Weights of a small mixture-of-experts language model, trained from scratch on English Wikipedia: width 96, 324M tokens.
Below are experts of layer 10 (counted from 0) of a mixture-of-experts language model. Rows are named gate (a neuron's input weights, with its number), up (a neuron's input weights, with its number) and show model dimensions 0-95. Each number is 128 + 24 x the weight over its row's rms, rounded and kept within 0 to 255. Numbers have three digits each.
Before each expert's rows: "gets" lists some tokens that make up at least twice as much of what it gets as of all text. This comes from a sample of Wikipedia text that the model never trained on. Tokens count by the router's weight.

# expert 1
gets: " |\n", "on", "e", ";", "o", " Le"
gate0:113153161073153153110070138152154087134156123093174113066123163129070123131169103125125118115140133123097128121160103110136090145123135148136148114100164099111156133147150107120109105096119095131138135135129117120145100137126077162131126122148166134105130094138107107120145155127156106120
up0:086185093099141108148143115108119170152095126140137116123109115097116120121155127148118112140098102112082088090132116110124145084142117178110079135136140132121134149129141123116198130155148124101149170120131125089115121124144164114142163107108172147156151076139126128113123131142144100120
gate1:122144166121133144144092120114074147110108155129095132134159166137056166160123114101144140144145134094118094160157123170130107163111133140148184102089127125156166169161112094145115115119125160113132069097121112102130123140126119147142098123108133109118120092124095137122127131124129108125
up1:122119126177153101125128080117149107157083130076109126142096118091104160135120134122119125143129139108093153093124128118139149124148123136127111130108134083136053096147159158108137130104117168158133115109106098163127138104133122098130105127155170147133128187123129093128137138104179154116
gate2:104135133107094130163148138115107134162121148120149144079131149114101108112155107098161135116104097142143105158115141131152089118156113122114115126134152118099160114146135135141117130121136126118150165139127111181124095208135111119158149115130142134119118051146115121125126155193179139136
up2:112153122127093133138112149109122112126144131130116137145120077172135134125138103117141153111126156106147079119121132133145114119088141140116125087142106143114156072203089132129124159135115095140143078110092150105116122156128154093110157178102079111103085135102145113131138118125098159112
gate3:077155105145111149092154133090137142152127157090152125150123145158076093080136101163155117134116121163155114142143089153159120138111113109153109146094125103133144119127134134163180109148129101114141090117113100115176143174133164165138151126107101135120121083119135166134120133124140135127
up3:139097126117092136125150127148153128123125061136108159133154124114103149131121126083155137117103111116144195110135133162092139105106087146120089145100114130114079144167081138139131131146115159126088095111119120129084138098108142129118113106100173139175158139123128156146123086141126112154
gate4:077136123117114145130148164138132109093153158134138165133129096144119150148137165127141104158125141148186067102140135171125145150146110157134131106118127151120142146129158149120114125097117094145106158150139109168096145128099148127110165096083113076141107103192123143123112115106128094131
up4:148129074157154148147118071091169150112142106126117078139133109153109129109140115130107136137125091124137137183122123095200080167155129146145125118146132160101123137126089078149164114132152138125107126110120151135101133105162092124148114094125145140123142153124108092104136127140118146112
gate5:094116167102150098107107174124108150169118146125121130139118125150138149123110131117091123147134146152130118108127129185151151188123116119145058083131154136119150126145145121141141147106128131117114117077106137162127092086140163135094158114120103144099148153130166102139083082132135141129
up5:144127145101116144106131180118082111139120144125100167083161130113160135120083132104112120145127124178143133092138137124090140131100158122140122061127164124117117121158134124124089162091132101145131122110155122156144158087100112091121158113132163135142152136109110116167097144102172157147
gate6:089139124103161125122100168147127129147100161131100172124101111150108085135144139107150139153116149133144110103151144162134139087176137148142140079103131167129161140150125168099123093119156119153136143067079104177122143145150118124143137114133141127146096130127145126117130159139141175091
up6:147134187129095117072143109143143143090134163114110139092136152103151098114101133129122182105135105101102131107161141102126121158131136101122157126148098121130104171133097108133101089125127150139093092124133124122135151135107122113101077095169125114099127135092123129120099183113127093162
gate7:119135159115080134136134105106068098142097104116128121101146100129111091102151117131092136174140111155140088137149131130117123173132144105103123160064111142110137135109153103098083158158168091130118099123082131155116122157099104136122105131117139149080159112152153129115136131151141113114
up7:120134110141130144134139171147097144124088115107159158183109133103104141133124120105169123132128119128132127110141090102073129150139151167104119119162155121112133153155155116131144116137079111109127156107110130119147130096086147159076095097151166154130175110116090148107122165164138098148
gate8:099117104134084150086112135109093131128113127135091176101159157093116072131134078116124152115104117115155128146131130171112108099153143134127135155090133122130137156130134111113094134178162138163128130115136156113153126114148102112156151086140099088141080090110148140169156123128152115133
up8:123093108104103142135121106125099133122086105104116149104175169133125126173124131152119141106106100086139082091137145110131104151136155102128142145118121116100140164186148136142117152131144115125157102148128094112148126129158145134138112114117111065079101111099128150119107133197099129154
gate9:107111181104115110133128163138109160172147136179100174160138120138141101118162102113128099138125115124154121141102090147167133130108127096146143121117125130130133161135137113095118167117124101127139139156106156173178116138125169166157115076125111120109095136112148113077086135100127123106
up9:169111085126153106144119101096125207134113102141145112103111145115143119136143145128121107113109072163118125141154118103082081150114074130090157131133122075116118145108130141169143131120089160140119133136168136125152127108158111137108136127107121129143126089156077141133139140148111136101
gate10:084118110103151126169122136090117090164169156163116124143157058144145117132171117164100127128137133147179152150123118144175104120095146135171121106108098121124131128112181100167142121158126129100140093136112096130125141175136153123127152135130138111119113111093130111105103126138152145135
up10:109118096119132119123114166126176120141135099140114143134156113159145132137126111121181168108147121125193132144126131107113108102137117088155140118142097114153081147100153174125117107091070134136177126137141147103154165113147138100114083114133117065133138146152117124110123136144128106090

# expert 22
gets: " that", " as", " which", " it", ".", " and"
gate1:125135127098153158117125138152113104146119123219128145122098120133139123114151134109102129134107153130130103110114135112162129134109127168166153162142118147123166159130105123156152147132139129119138125152098145062144138164148134162084179125144117098144095142160166117092139116163138134080
up1:099138083152136146105172108087116151145131142110100125190139101129130106123137131156101148108141114098164175103147098131123145072162143091145122131142118108113125130112137140128151156125154112173119100137089162130116103137116100111131119134115108153143165105090072123115108169099118093128
gate2:108133158107143151105101133124134099103127127127130157116105134144111113131110118153141128129077158076107081133068136124128110147102131094099157097128113154117139157133126142161149153116143167096167136121079112171127101092177125092132188146091149119140151139136135136133129098113149125096
up2:141137136112132115124119089148171110142087108139156191108074103094126132113137149114116174117078153121130087113161141128138126118131137127137118115132155162153154127121136124119144122085161138131166105115078119163105137111123157143117167094158128145107096128104135151100159148089094155155
gate3:100178119141135152127101135169124077139143153096128158123102123130118094127131158125137094083139111150111118129119190147143120144153097145134069115127124096106144116119133088171133137094129137117104117115110110128094084128139124149109152163116103143116160084125127103162116132159115189139
up3:114136119134094172086099091094155166124117099102124136135087121113134094139176148135131111103116154182115100098128083108104122154112148113113139115119154130155123099112129137126150124151115106123093150153112154137110137121104166138089108079079118158107098119160129096120178131128150109122
gate4:147157120130119137147170145171133123145153141148087127137168113107108123106132118121109111098103142117135114080127090196145142145109115115128132102146118095150153112111168113154084164153059135135124119158094123096111155148132098130130146127100118128114110099129166148111167125142152181125
up4:125114090148128133119127106079175134114126104116147123147117128163135131137111126157158125117178122151126114170118137117109131131149094146147153139149121186159115138097116149127168105080155059147131103080171121130133135111112128139143149129104096095139142118162124120164110120124118061120
gate5:092058164137133148100105131135165109105130102106083119129114124139129137129107126116131126119098156138112127176124085189123140105108144144145129143138077112186130179164091099142126119095178137090162121130116121116141123112150122123141121112149133154117119112120114119093130093126099155103
up5:159133157120115115151097143086122159097086131126147135107100127121140150110099118130145151182152149103078153152108133144111173116153148111089136107067114112151152128185127119111092113127138125136143131087105137123099100113154126151135125101147112073141118150140135158116113114086122141170
gate6:090142142134103160155119139135186116167133110138098091152143140152154153079123154136106114139066151126126124114109123086157126157134101129132129155162113140125121104120066101171106117107140123166142133114111117120124097148140107149111146154110146111073122126108094116159130166163097134130
up6:131151109142117161138156135130129112130143117171138150148109145090106112098112112143118139190107158149130152112181147152121111083143134119105171171117115140129089133152160124148145112100156139137168121130173166136082095110091149116159128095139099104104097106117145142141128145080110116145
gate7:130102209102102127164108154113115141127100147129107137128118153108076134159153104089118148153112145127107122143127137146112163097115165073149098124140091149114122083187129132113155098127154096156120147107136171125134130133143109108134164127107139102140116136096091124132162135116150141124
up7:114130093127129144126115118144150113176105127138134164122143126155158174119138111128152127124138122126136127119104182098067137110209139157113140128120141118128108102115148142136186169136091129118110141156167167116107133112140130116130088143116107105122140147161105125168112141114103080171
gate8:130105123093123148126098151117105134131161113139142135148130169153134130155130088102110146153159091115079140173162120160150132134109147098112104173124135137119118082133108101128125109169143116084160117072133177139140122149115143138162130162132119105095127081149148092073137125114109124125
up8:090126075135091137096187098168173119124101134138120161142134117119117119127130130140143092122134140091178116058147126089079109147113126114116112126120158109129131118120141136100118160145116134137104137142151145126101140121143129111154102103150150111090108159142121187158131135081110140115
gate9:083161113124155150142134128130117101150109096124136155116066146120117136117152146093139149118144163098112129125157090161153122100190132159122138131095129118111115129100105100117106131094140135093125069116122104098106165149155102176149141142127129111128095137127171086121111116100099140155
up9:070094152126099151153103120127139108140155112101111110138162114100164109131144128119100145128109129155114140111076153091177132137120092109156130126109153167117112148141150179120124121147144128195115175108118120147100090101117122139122107136095161141099117099131104145139128164167130140097
gate10:109121158114116110103135149149096149113098128144112118113092111111110156105163128112146134153105139115101169114102118170144107155124193132154123119152133150121136096144115096115110135137164109110128164112113138128142088158111108122070131109113126103110120184176140151134122158103178154078
up10:129151097138090073171102134144142103099141176124102119088111129096144115123151119177134134150104125114099116107114166141116093147172130173100092115123142133143101114139097118136102140142155112090165132164109119118143151110159102180094153167112126110103136139165126135139118121149144109109
gate11:098125136115101143135146100123125142164126163131134122128081140122137127139210108124119134170117110123140118135108130106140178135093171192140134159163130121124139131118143113136154114111112132172173122110098172146115156108124130170127100108136140154174133140116178102096131108124107107095
up11:135122089107130130124145121086090120135133093110116128127165147154109123144134151119165131116100110077117160159129138079151120146157132059096118099115140154128111081107110135121169151123150126082152122094167148151156119111135072144100157138107149125112131108128101168138125127135099107107

# expert 17
gets: " was", " is", " were", " are", " had", " be"
gate47:105081120139126101120086152136108124167158119127141132128147098093144103144149160125116128147115119133103088104137110097099129153115145161144120112103156159086128156118120098151137167116103161149166084158112110147133115161147128064137151154147126153095092159146143160152124108106159134090
up47:180110129148118112152093160156095114129164133152092150091148128104139140127170141129104130134133133140092127151139116131108098107118134121157141129136093129146114174144102105133104142135176118102168116123139146095129097151153128097146090164149145148118091168137104136206165131156123131105
gate48:098159132105119103154147141143155123115135107113110163121146122156137148143155159106162120159173163066081110111159151160131122153163097120114110091152076088140151137143156089129129118123111117114119120115154101126086135130120091089127158129139077100107128132112123117125155094090125139139
up48:118135153157127111141142138148130126130061115135161142140114129113158153106126087133131095145160104181056099127137126157147108175118100130145091122148061125162120094151145161115119123125125124164085119113102103139139140128127161148146125143146108159149125149127113164151155115158128144150
gate49:132150114149131080161143095149115098110100139134141146127138102142106159121136082125131108105119152191107095127120154165135112138120104156146135076098131073138156141153109127094117062113108147116129095142159161174171171125121152116145140122131110151141146137111164129115105122140127145110
up49:138101106119152131128119108141119078119194164135118188162129115135117159112137114105104126113178123149103099160074151141116122094127120131121173123145126132080134118105123180132121124142155161132106087136124135097141169132138108105121116113161139131120109152140137116089093104098169134104
gate50:127139105145095104188170155139163140139188133101123099137132078123099096144148084140121129114115100164150138145141137101147115125120098132119153179151121090127152114133124084147138123136146121167143124151151140137148121156112125109108169100121102122155169136089100142128106103144177137112
up50:139147118125128157119107111166107159179135153079121136141116119170121147095116126141119127179138160099150140153150115135097189107132122126082136084153154113160115175125124137127120090131158127154098119118087103105112159177141149138119146126138099137154127100132090157156099116148117120106
gate51:104136139128137111116077139144120135119155138116154151162103126152150151117145145115145134161066134109094152133178124163120088137128138164104113097080143142155127123162117122107093129145127143131102138097130081150098131177149106136156121089117149117110148156150170109115131122113140115060
up51:144177104104135125098131127160111142126119121081137139174091074106145167120090134147080144120138133138108106143132133144137105127107103060104110098136139139189154097116128183136135135106150129126131126095093151098113100082113129153127114152137119124125122097109133108114105145154121089123
gate52:074172148125093126074125136105118147112118137122156156134130171123097123117116162112155131164104144104142119056151138137167155151119136132095142146117146115151114136128140105109108135135135086103125141131155122142096171134103152145130142097095102148097113112158119093112170136161157106168
up52:132093121144127103115106147156114095117113131143121107120106099112146123151116130139193131087147098159151138166129151105118074109112136153194120108139096097105115117107104126117133163115099149138144156114093130127145143168162110104108103170169102107150133120134146130138088124146088174125
gate53:150111136089137124146122177118162153120139155150170140166105095157160128110148152126168176133176165129145116113110140124142119133116129107135117140155150092136136119165099108132126087120145164117126129142090131087106144116162110202099096160103118125114152100122125128130119108168123106096
up53:113123128106131153154112147124151127159127129099205146197097132134137141146129152127165128117151167114114116112158148145120147187170090138134085145180126155120120126145122093130129124137134164137093130119111100160152115154165103182149126133125129138105151119130091133093148148131135134122
gate54:108134146142142085123145137126127148111132117169088119152128133121151150148125142118170180139110131143135131120157092108145143091134174162094151136185117132149137159127112153112137083136115145144123140152059127148084120122098125139132113113154130147138148164178121145083117178094124108113
up54:152118086132127148160086162115123121111174150093148141153129113155153112140157169136152130121119128128136146132142146064160116123136120126186132109120126152117155094141119151096124113127175084159124117100114093131146171123113182181138160105092112105107137147107138131127140090119138134116
gate55:089103133104129132082147118101169148131145155155105153135119120160142113164118132079141112137088120077121134155115138121112131076133173185139151123134143140112127148133172117122141136130079118117126146096113126143151081139098106108173121100128114116145134133118125140175152119115110110192
up55:120153075119105145153122129139097117169117121160144114116098134159111149119127120122148123154093117141120122133128121152170132119145108110157138124146149097130146138154155130148111074133146120107032118128105100175140150109129096116072144118139149139089102082094126120133113092146131132159
gate56:137185140160138139148130154124114093092156161111168094076081162114142117068132130112138105124112141125150126133108119141155127117138122148084148097149166128102130111133100121109110080135101117131160141094086108141098116096120143131143142101155136092112144143150148112124111066132119135141
up56:104071074167117098118128116132111172143141126115144123173151130135138151141118142174141131128101108166139177133200112115106124099107129121158149149167118127151125130109158107125145105130096111116138120134074108153148136108118076153157108139098077131120151138136125122105145150114145127144
gate57:136136112158179105092116142148136150152145113135099100129142169121151096097137122104160102126154174104099154087136131129101149149145084175128094110072106095151136136121126112115158136114132128150127178101124166103105160115119152105141101129159113135154107128071117108130100102147123124137
up57:101141115092107093155161152099136149113173126148121142144125122126153154183103138165113123171125100069147124138138135121163156147161111125154141168129117152132149150128111057125128125110178145165135095142140120154129111150114113115122138155089126117148118100124097120112144144191124140122

# expert 5
gets: " ", "it", "a", "ar", ".", " c"
gate0:097129154138142156107165110112124170148140132146126146136091107163132075139126145098096168152132131107164136132158126183136169171160133120147113129125101125141153187149117091118126121161138124139152106142124075131132078136111116175147112145118134101137163118123136122121148117170112096095
up0:112118145115107112117103122104095145075070170130144147077128140157128165089106148076093130076134149113119131140158115151144091122108088139097134112137121122143142138093172150123138101133132103154133153113100144071107130102119120094093124141126144120102108132107174128149141132132125102125
gate1:106144097144139132089139163132147132159120152168118147112125133111114097075130127106128159154139138103145143089131082137150163139144087128115116098147096107136138143134133128160156166129098147175142100130104133155141082084151109175163142119105131166122139146162171122094153160148122104123
up1:098142133120087129125147139134134153096124121143170133126079121130117123131100117135082143126157154124172128082147157083142128101150112094112142112158164161127084140151138163142094115131162129078129122133177108117111135156091157114123123136113108098122083094101092099105105110136133159157
gate2:158130098144160127129109148122072120081091117118113124097124121138095156125123163130139121125110126131173080122116133139107134157137125122068093125087089102080135166144136156155109151143132150119167153115122111150136110144166132146119138183126152140139164106138151083119116120155120081119
up2:113154123109092113120135156142130117164135140118137103146123112156091091138118129159143095109130118149123151117150105186121129099135124158129153158184137158136121108109090110097141125150111138098078124131097134077125152063134102189114133135133137129124088141103156164121151140132161133161
gate3:128147151158135171118109099105129140116130156154107136071139182086123089149107145133133099149105146159147158124095116131134120151129140145132106129109111073124146134145144091124175178133124140128114116142125138130143128137169067166138106147128162159160135125145145174101092099122152118108
up3:152145091102127132105162114137122091099151168157121123138129133140108156178127140122183134126105114113144153130159107175131160144165085102159097141140147135095121167121100133148094107121119173135137161162109107145117122115176124132159195162118122139130128132132080147120102144124109129119
gate4:100108149127174115153141116083124126117119144148098129123167133134131121096117126144120110112100152114142115140128101144132164173150095174142102105141117112118136171145142111127129153137137115171107116152120110152155103162096152147147127137110129094122112149166153118152214124177141078103
up4:154182186092099139112124135160145169126136143136104080103104144123145096105117145124139105094155177122158186077112127163130129163139122111127118126134122102157138117135166134148121153128116142122157122157154154134063088159122111116118117136147115126114161159139162132131137144116135112110
gate5:126126122147154107104109099115084183169084152128137111139097158150127110141136141125117101141130135136093062143163096123073133125156147139145127147128098080099089153176140097084140153122110126133153079123140140123123121138120109140148083144150126144135140134134099149097158120144148114111
up5:139151146166085104142109193150163158096113145118138130123135151113126138116127128127131125114119128118114139110147115117121123101130129134165103179121134119111120128084083157155145127140119138115092094131126128085143193139106168098148160113142119143091100117067177154163130163114134107116
gate6:142152134118122116106152104119151146159163125113136128150152116120094138114158133097143110170098129147131112100131110081074083158122111091126158137086098149095141154159121102134107185100098144133108114171128112099142131084154139156128159187117131116109131135127150115131150091155129110106
up6:145100143158139142126128142096134106134112077127121137128146134139120112167124164122122110129103135124119130113090128096148101092056108094153175125103143129116158138124123099138181177163108104096136093165135124084154138143127098126120138163158098100129132145159111154113171110170124133122
gate7:106139136122142133109121103095163118153154147098125140127126084110095111156154093121095098147138149144130099122160111124139096156115087107134144119108116140119114211145098090146153149114139068115107146146087095127123152118185108148115085132113122145136113126107110137140118143177151136114
up7:148091140147135121142141147112125116173088099110109167147145140153152113108142140154084130135098174107152097112167115150127167105124127129118110136141166109124127146196119154142094104121126092147131138125137109142088085111134155153143152143110090129134113126166108097132087147187122150116
gate8:097080147183149128139089129122144166135163138151104099121123133120101106171112117143108123119112114102139133129141116106135124178144151138137080115117090118132126178100115098123135146133152136129090094124110132090153144094130077164129130167169135132105141139167151111117117120180160095135
up8:130131150129153134112123144113120118143096136103144134149168146071133131121137146117107117128152116124102110095145112131138069160137124135172136140075136146110151097162153072101113099096103191106123105122094142073138122157126090140123144131150155104117090135101166142153122100136152106125
gate9:114087110140150117123129097149129130140136133115100168169135093131102103143084099137129104110108143196170139077127107112099124152137136138130105119080109164100107135143145118159105141142119175134158117159083111125086114105112102146103147158129134092114159129146105146118110116169116114097
up9:163102119111114165164124137186111150124098128049083148137163128112130149166128130092128143120135136159121099100142102145083108158132159140159166105097074127117152167112104118156133118117137166129138119135118138125084100121150162117105123122146146162145119116117146126163132127100113119124
gate10:086120107108139081161104059097139107101155155116150175112119140127117126117126137123137117114159151117138129126124140157099092144125171111165071123077138116120124162117128127154119157111112147120110121160138072134134114174145139118119089157123137078132134119145116128106116144136141075114
up10:113095133098118156129130141122163158112157134146085148133126148109115147070152129159168122119117136143148101130099113162127120102132131090126118115100106121085154092167105124119190146146149102095156164124134124101142125138118138174097116126144106133158087140104158123173086081135146119123

# expert 26
gets: "|", "-", ".\n\n", "==", "\n\n", "==="
gate0:139064102138160152142160120097073136096140125159096114137134094145093118160102154122124095099119126106135118125114135088099152094118127126149085122088078126111144158119179130073096145175133140146161128146114133144124103133121145140139119105151121114141126137120107133072105136134128147143
up0:122131147157143107148127117149136141124160144094164126114130165149142107131150132119126131139144164140151113092139109123153101117182136125198086145088096097152138141100104078135139118131149135130130122125111144121132144172166132105165125152093124122140168144165167136100148150199151134115
gate1:120123093094127100156135134121113152158129120139112132128145105168125151172163158150116090096121162147140149131117163136085133110087124111150172140092170098141124115141152128133107118117163139116160075130134095109104136057141115088128123102158139123089138101135107093103155151139147130141
up1:147133175156144147096135096146097120142123142162111114144144155100106125104125167144090188131088090135106163133114098156166163140134148148133132150078156108128109168139170132167143166153125132088135141131113134103165140094145111114140139129114113125166117104117147143151139072127126142138
gate2:109129152128072191153122102170135113141142128105122163063100137139134131126097149165169087112145118097129157191103083101140122152147144113125121116121137150142106123098107148141143120137111171165120148103126100124120126134113156099127106136144145091153162126117149158143126148119092134119
up2:129105111118116067144134143096132123086144145100145108147125103108097106180093106127117163111135106155102125142124128113112126122108149121122137193123087103128084121141142174103111099132095152134138126168166128130166138116112106086147084096158142105110141119134097131108134139154168112095
gate3:164116116173179139131075130114137142111125108145111106170082116159121146100104130082112094096124136145147137171110095120111158152130107092137161148120119149132123105134115083122136140159151127157083118117071105113143118127098107098134152108157110141166110143145116094144125148164116139155
up3:099130152149137136191128123116093141098129137125129125147141164113124113086137148117130094124109148062131103122129147144135172121146139127161119152141140157097113093130133126121113138154171106075147143129127166157116153156097120159152149104156122116121130150141133115130106068114064095092
gate4:120092065138108136126107127147175127102142150132127111100151110153132142118136101102152113100117155112097159111127138136101081123141145156119085113122128107154115150137153134145109096159113114133139085078118177106119083087126142123119119132098148108155110146096168145127152091156155081149
up4:127082171155125135164107122189111107126135094104122122090143123131143122147129125149155156096106112096104171113170155152109143110099122105181132126111174093103113134168105127171112155176089150155159100102115144120108133138130108103145135149152155114167126122118144145153136135125112121137
gate5:082109141135085123117096131085095099136147124131144157122147126151092110153122113089134168101139140156142151118144136162160152104138172184120094131189171130141138118141133099142137151164093086120112099106174156138127120126118126189107148134119147129143129143134110145110154123116123126099
up5:129088135070112151096109146128126153143122130122121159123121125101146173132082138113152159166112114131151150122149139176160092142147188158100142134083170182106090117102094138113130140113125133093148131113112147098120126137157124119147094130109115082139147157147139118132145102112093143142
gate6:118125134149099090156117191158155142138113095148118136098117135130081110111126098129118131130110146140147138089151163132140115123127141128088127077136160117162117116159132090132087165116138156085114117123134125139134113134126122131088065139136129066149097136163184115158119160122137129139
up6:102123081149143162160098096108091163113117141120161131121139096124145142098050149156142107148116104145156128142137103101157128144139100149090123174155138119121134096146122154137147102121128146107120150096144119147130112138109179125159146153148132147080151116117088107094091111107137142105
gate7:115180137122121145147134089130149132133106133093143109065137069107152147140125112090156143120151144169136109125132080120165116145162104097118131119152133145156136121174115124120164172137103157106165129138078103112108114137163118129115132131096103107134139153108139156108166103112158111095
up7:147153112123128112107121144151136147097127134162124105079110113128137127139110085134163146149118115104152086124149133175124173170112111119125094116107138127159182142130106066112172132080115148121171128126139137158114122133102081112128129119113155091118138149160136146085119107125107177118
gate8:147132137093143090125119198120129157156165093139083137115129141190137157131114122160126129117152131150143137134111120099132086122165125126128131106054158112135115130110142109134140114157091115113118109112135151087106147112113076109137133110167127140092086117112143140073131120134148114116
up8:158121127098148142112157143100115151111116137135124137124139144087091100126172097119125163118153115116103116123142183159165137133114149143101175153133139094158209103110119123137121139113131158185104171119106131099143140101077110148147149154155123116128146161124134137106138148119165120129
gate9:129114152120149144122126172127155110159160112112151109107146126153152118093129131161080103120142178112135128159095090156160083116131099093144144131111172164118114125139134062121114138107107135120121157091154122131156153117108138140134131134167119080086098084143109143150102122092135119139
up9:163133107107130161117127117155160171142136139139151160099134115165143122083175112118107152130134160071139107159143120096130102108151140128112167139115128145172119124101170092109138106150127135131119140106085155135135090096103109133142125119155129114067108091136103106117170117141170120102
gate10:104144120175138091170128105136138126120111122143107117134167128115135142121148129119106149112127160092177189094128130105081088135178121143144129109119072129145110176146105156119104114097152107147121132164109116131134100087124109154138104151097162132157123129143160149145154123144102098157
up10:154142107090156150143103135120135139102107108132125118101157114102105117122131107084128102107084142145135122115126166139155068107130142137114100166116122107123121071154128124084115126114090120104172141096120133090180101179105145125103115115145106097128128072143151142134138082121118128146

# expert 11
gets: "s", "ing", "os", "as", " s", "es"
gate0:094122129115101142101134115164116167148122150078146121109109205114149130136135110120142112128156124150133136165109123120108086155113145109116150125109153081158138128111135102109121150111165140160101122141107100150161151151097129119102181113141121084112064107169143136129117151144126103153
up0:152138128164160145148155113114105132156176098159133110166138132151120083144127088105149116107120137134102133110121100101143135134113081114156129126124112119153132107124100103175096155147142074140164198115151139115084100107128184109137122128132134103129155140117125131122135155080108156144
gate1:102133123148140142142128156129109146150161133148130105095117146129126115116132128157138102076124138094117114145150111110118129138168130105121136141105158129156134144191109065143148144127130171175146110154146110122092086107167116132130113148121086132133143150165101111084110154137154157198
up1:126121116133150141087138137117113155153131161177087136144182164138134140135127128144124163177112119095129132107152106135098139126160157149145107139154132106137114110105149138087126145089091158116089114117111097110118107130175131110156126132168120105101089092084167153117105103169156127145
gate2:089162090113112077152138151148144152150119125115150111121118128155121138095126087117198104176099115103110114120123099123109103126102093118131163145106147073126174135118154143156099138112139127159150141105122135137149139092135120146112161135121131083122115074120150152138135115088131118169
up2:105152159156156145105172156127131127145131107127199139095122130169132155149120130125135127119133125146114085127098108126137099137089107154106151174122124171162132118181157103150145154155092122139127118149160134127153168146120094122136126102139163135158144109114115109140160087174167139136
gate3:139127098119100122115126130138135165124167112151187135127128139102117140113138095152145126178099108169117056144141092125115138169160133126135118120103144122129162140157135092094103129111134079151119118102124176113155176116158146135152154097153105110146102105149145158140112163139118156146
up3:110098139173153128148131096152149121153093176128082158106131148103156167114114115160138138095130104131152144142140104092123151143073166106123111130104165112158117104148135148151082153077159116084137135163142099131157130157122145132130152138100135148133114163125156094121118124156148111147
gate4:105099132111096149174123151165117129101122107114159104098126153101132106170112088139136088126124085145105132136120117090156153166200142122144148126094098114138140140168135103124136192132128111118125117125127125133119146135127105146141175114111122105158099120149070140143121138085094132122
up4:143140155122136144157165140120135111141092133121131140138121129153114160132159138122124130093160199089106088127104136134116115106137142129129109091159102135104166139153148096128125139126126123163089091109155120112096075128126122141123107141116153059097153128161112060143107129125116159098
gate5:111130100110101122125094143133081186169146139152174096130103167177082121096140121096131155150131096157148101129121105125117144112143126091129160122126141131123122115145133103137154138104136124101140123162106129109110138176134105111128140145119116128136147166094181190111163138125128159156
up5:142152131160172146147152183131139098097142119126114098105114118163135119161104153161148154103125185125184115103088120125134133136130103126116113139127134148158105103121109140180078157102124131140124106121188127107145133131166137101087167120119100126134189123144121130102130135118142138135
gate6:098075146094117130115102144110169160113163122127120113113125189140114137103141136115165120144121147103120127129102069114112080128145130160159142157140141111104149115129160099158107188131099091096137089129084123139122114116094155123116119117097147113134148134113095148097129116110170136150
up6:137080168093093119122119118132188126113140101118138113126070160107147176118103070113105152131138140158118096127128124154140119139151150138104126152126121109086156127136116170114165135129157146113119121151142100180106171148121109173158135122117108097144138119176146097128123117120127120155
gate7:122148085113126091132115166154107112133119124146139085102150149106118102119145109118124138087122110144170093099162131069145142115173148112129102141145152128105123128108169109137153146085188133111140085121100162148106141111133169069121152121124120104121110096140139145143148127171137121139
up7:139142090083101137134106129090147149119160168098154121121112167109148102079137101153114151109110119112115110167098102109120122119161142114160163100151135124114123139108128160149120134075151165158115116137143114151151133140113060114150140160110101118172094109146118149135154147136138173113
gate8:107078147096157120142117155117145171170140144113135130119138174141103144128183141102133139149109070161132118151110108113136117150179093119157144146090109117077123155128182136150121112100134122118113102147103146171139144137100125140150134091104103126128133127120114094134082126105155135101
up8:101134082152089125108123117130136165155141119149143100140109129119151065107122153163131149149117091110124107094138153131089161116166140112144141164106128155143101105104092140091115148116117130123097111146101132118120120126101116174085089141159097154122170125164165100130166138104158114132
gate9:125142097128116117119103140142127156084148105122078119156094148159104116102079105118137117133133125114150109145121062139174137101111143098123163147099145094097098142121148131137141157123193121146158110132137134145127137082155124145160143133156131151154137108103101096085127176098134136119
up9:174125142140140144176143141135139105121142144114127161098099139153131090131122164108121149155163153147146126098101179132147151154102096111154102141149091179101118127116094139113172094153092130126101123111078061112144127148095139144116107132117160114134075141130139121131121131117144108141
gate10:135113127120152137131092103099130106142172144123187109089126147151104157138106049137108110126089135115137129097142092107136106151133129140091119137121154077118128144161166106119080136119176091170132119155093154146157139148117119113127113097136137105104107127157149127137136139160151133140
up10:169136130159088145099138110107161150094087124112151131116124149104119096141129156135077116124114153092137148126140146145151116154161182099108117131108090114125136084140134148160174151160104124138128087119095126186088111119136133160141098097125127153138159113134131148137130109108091124170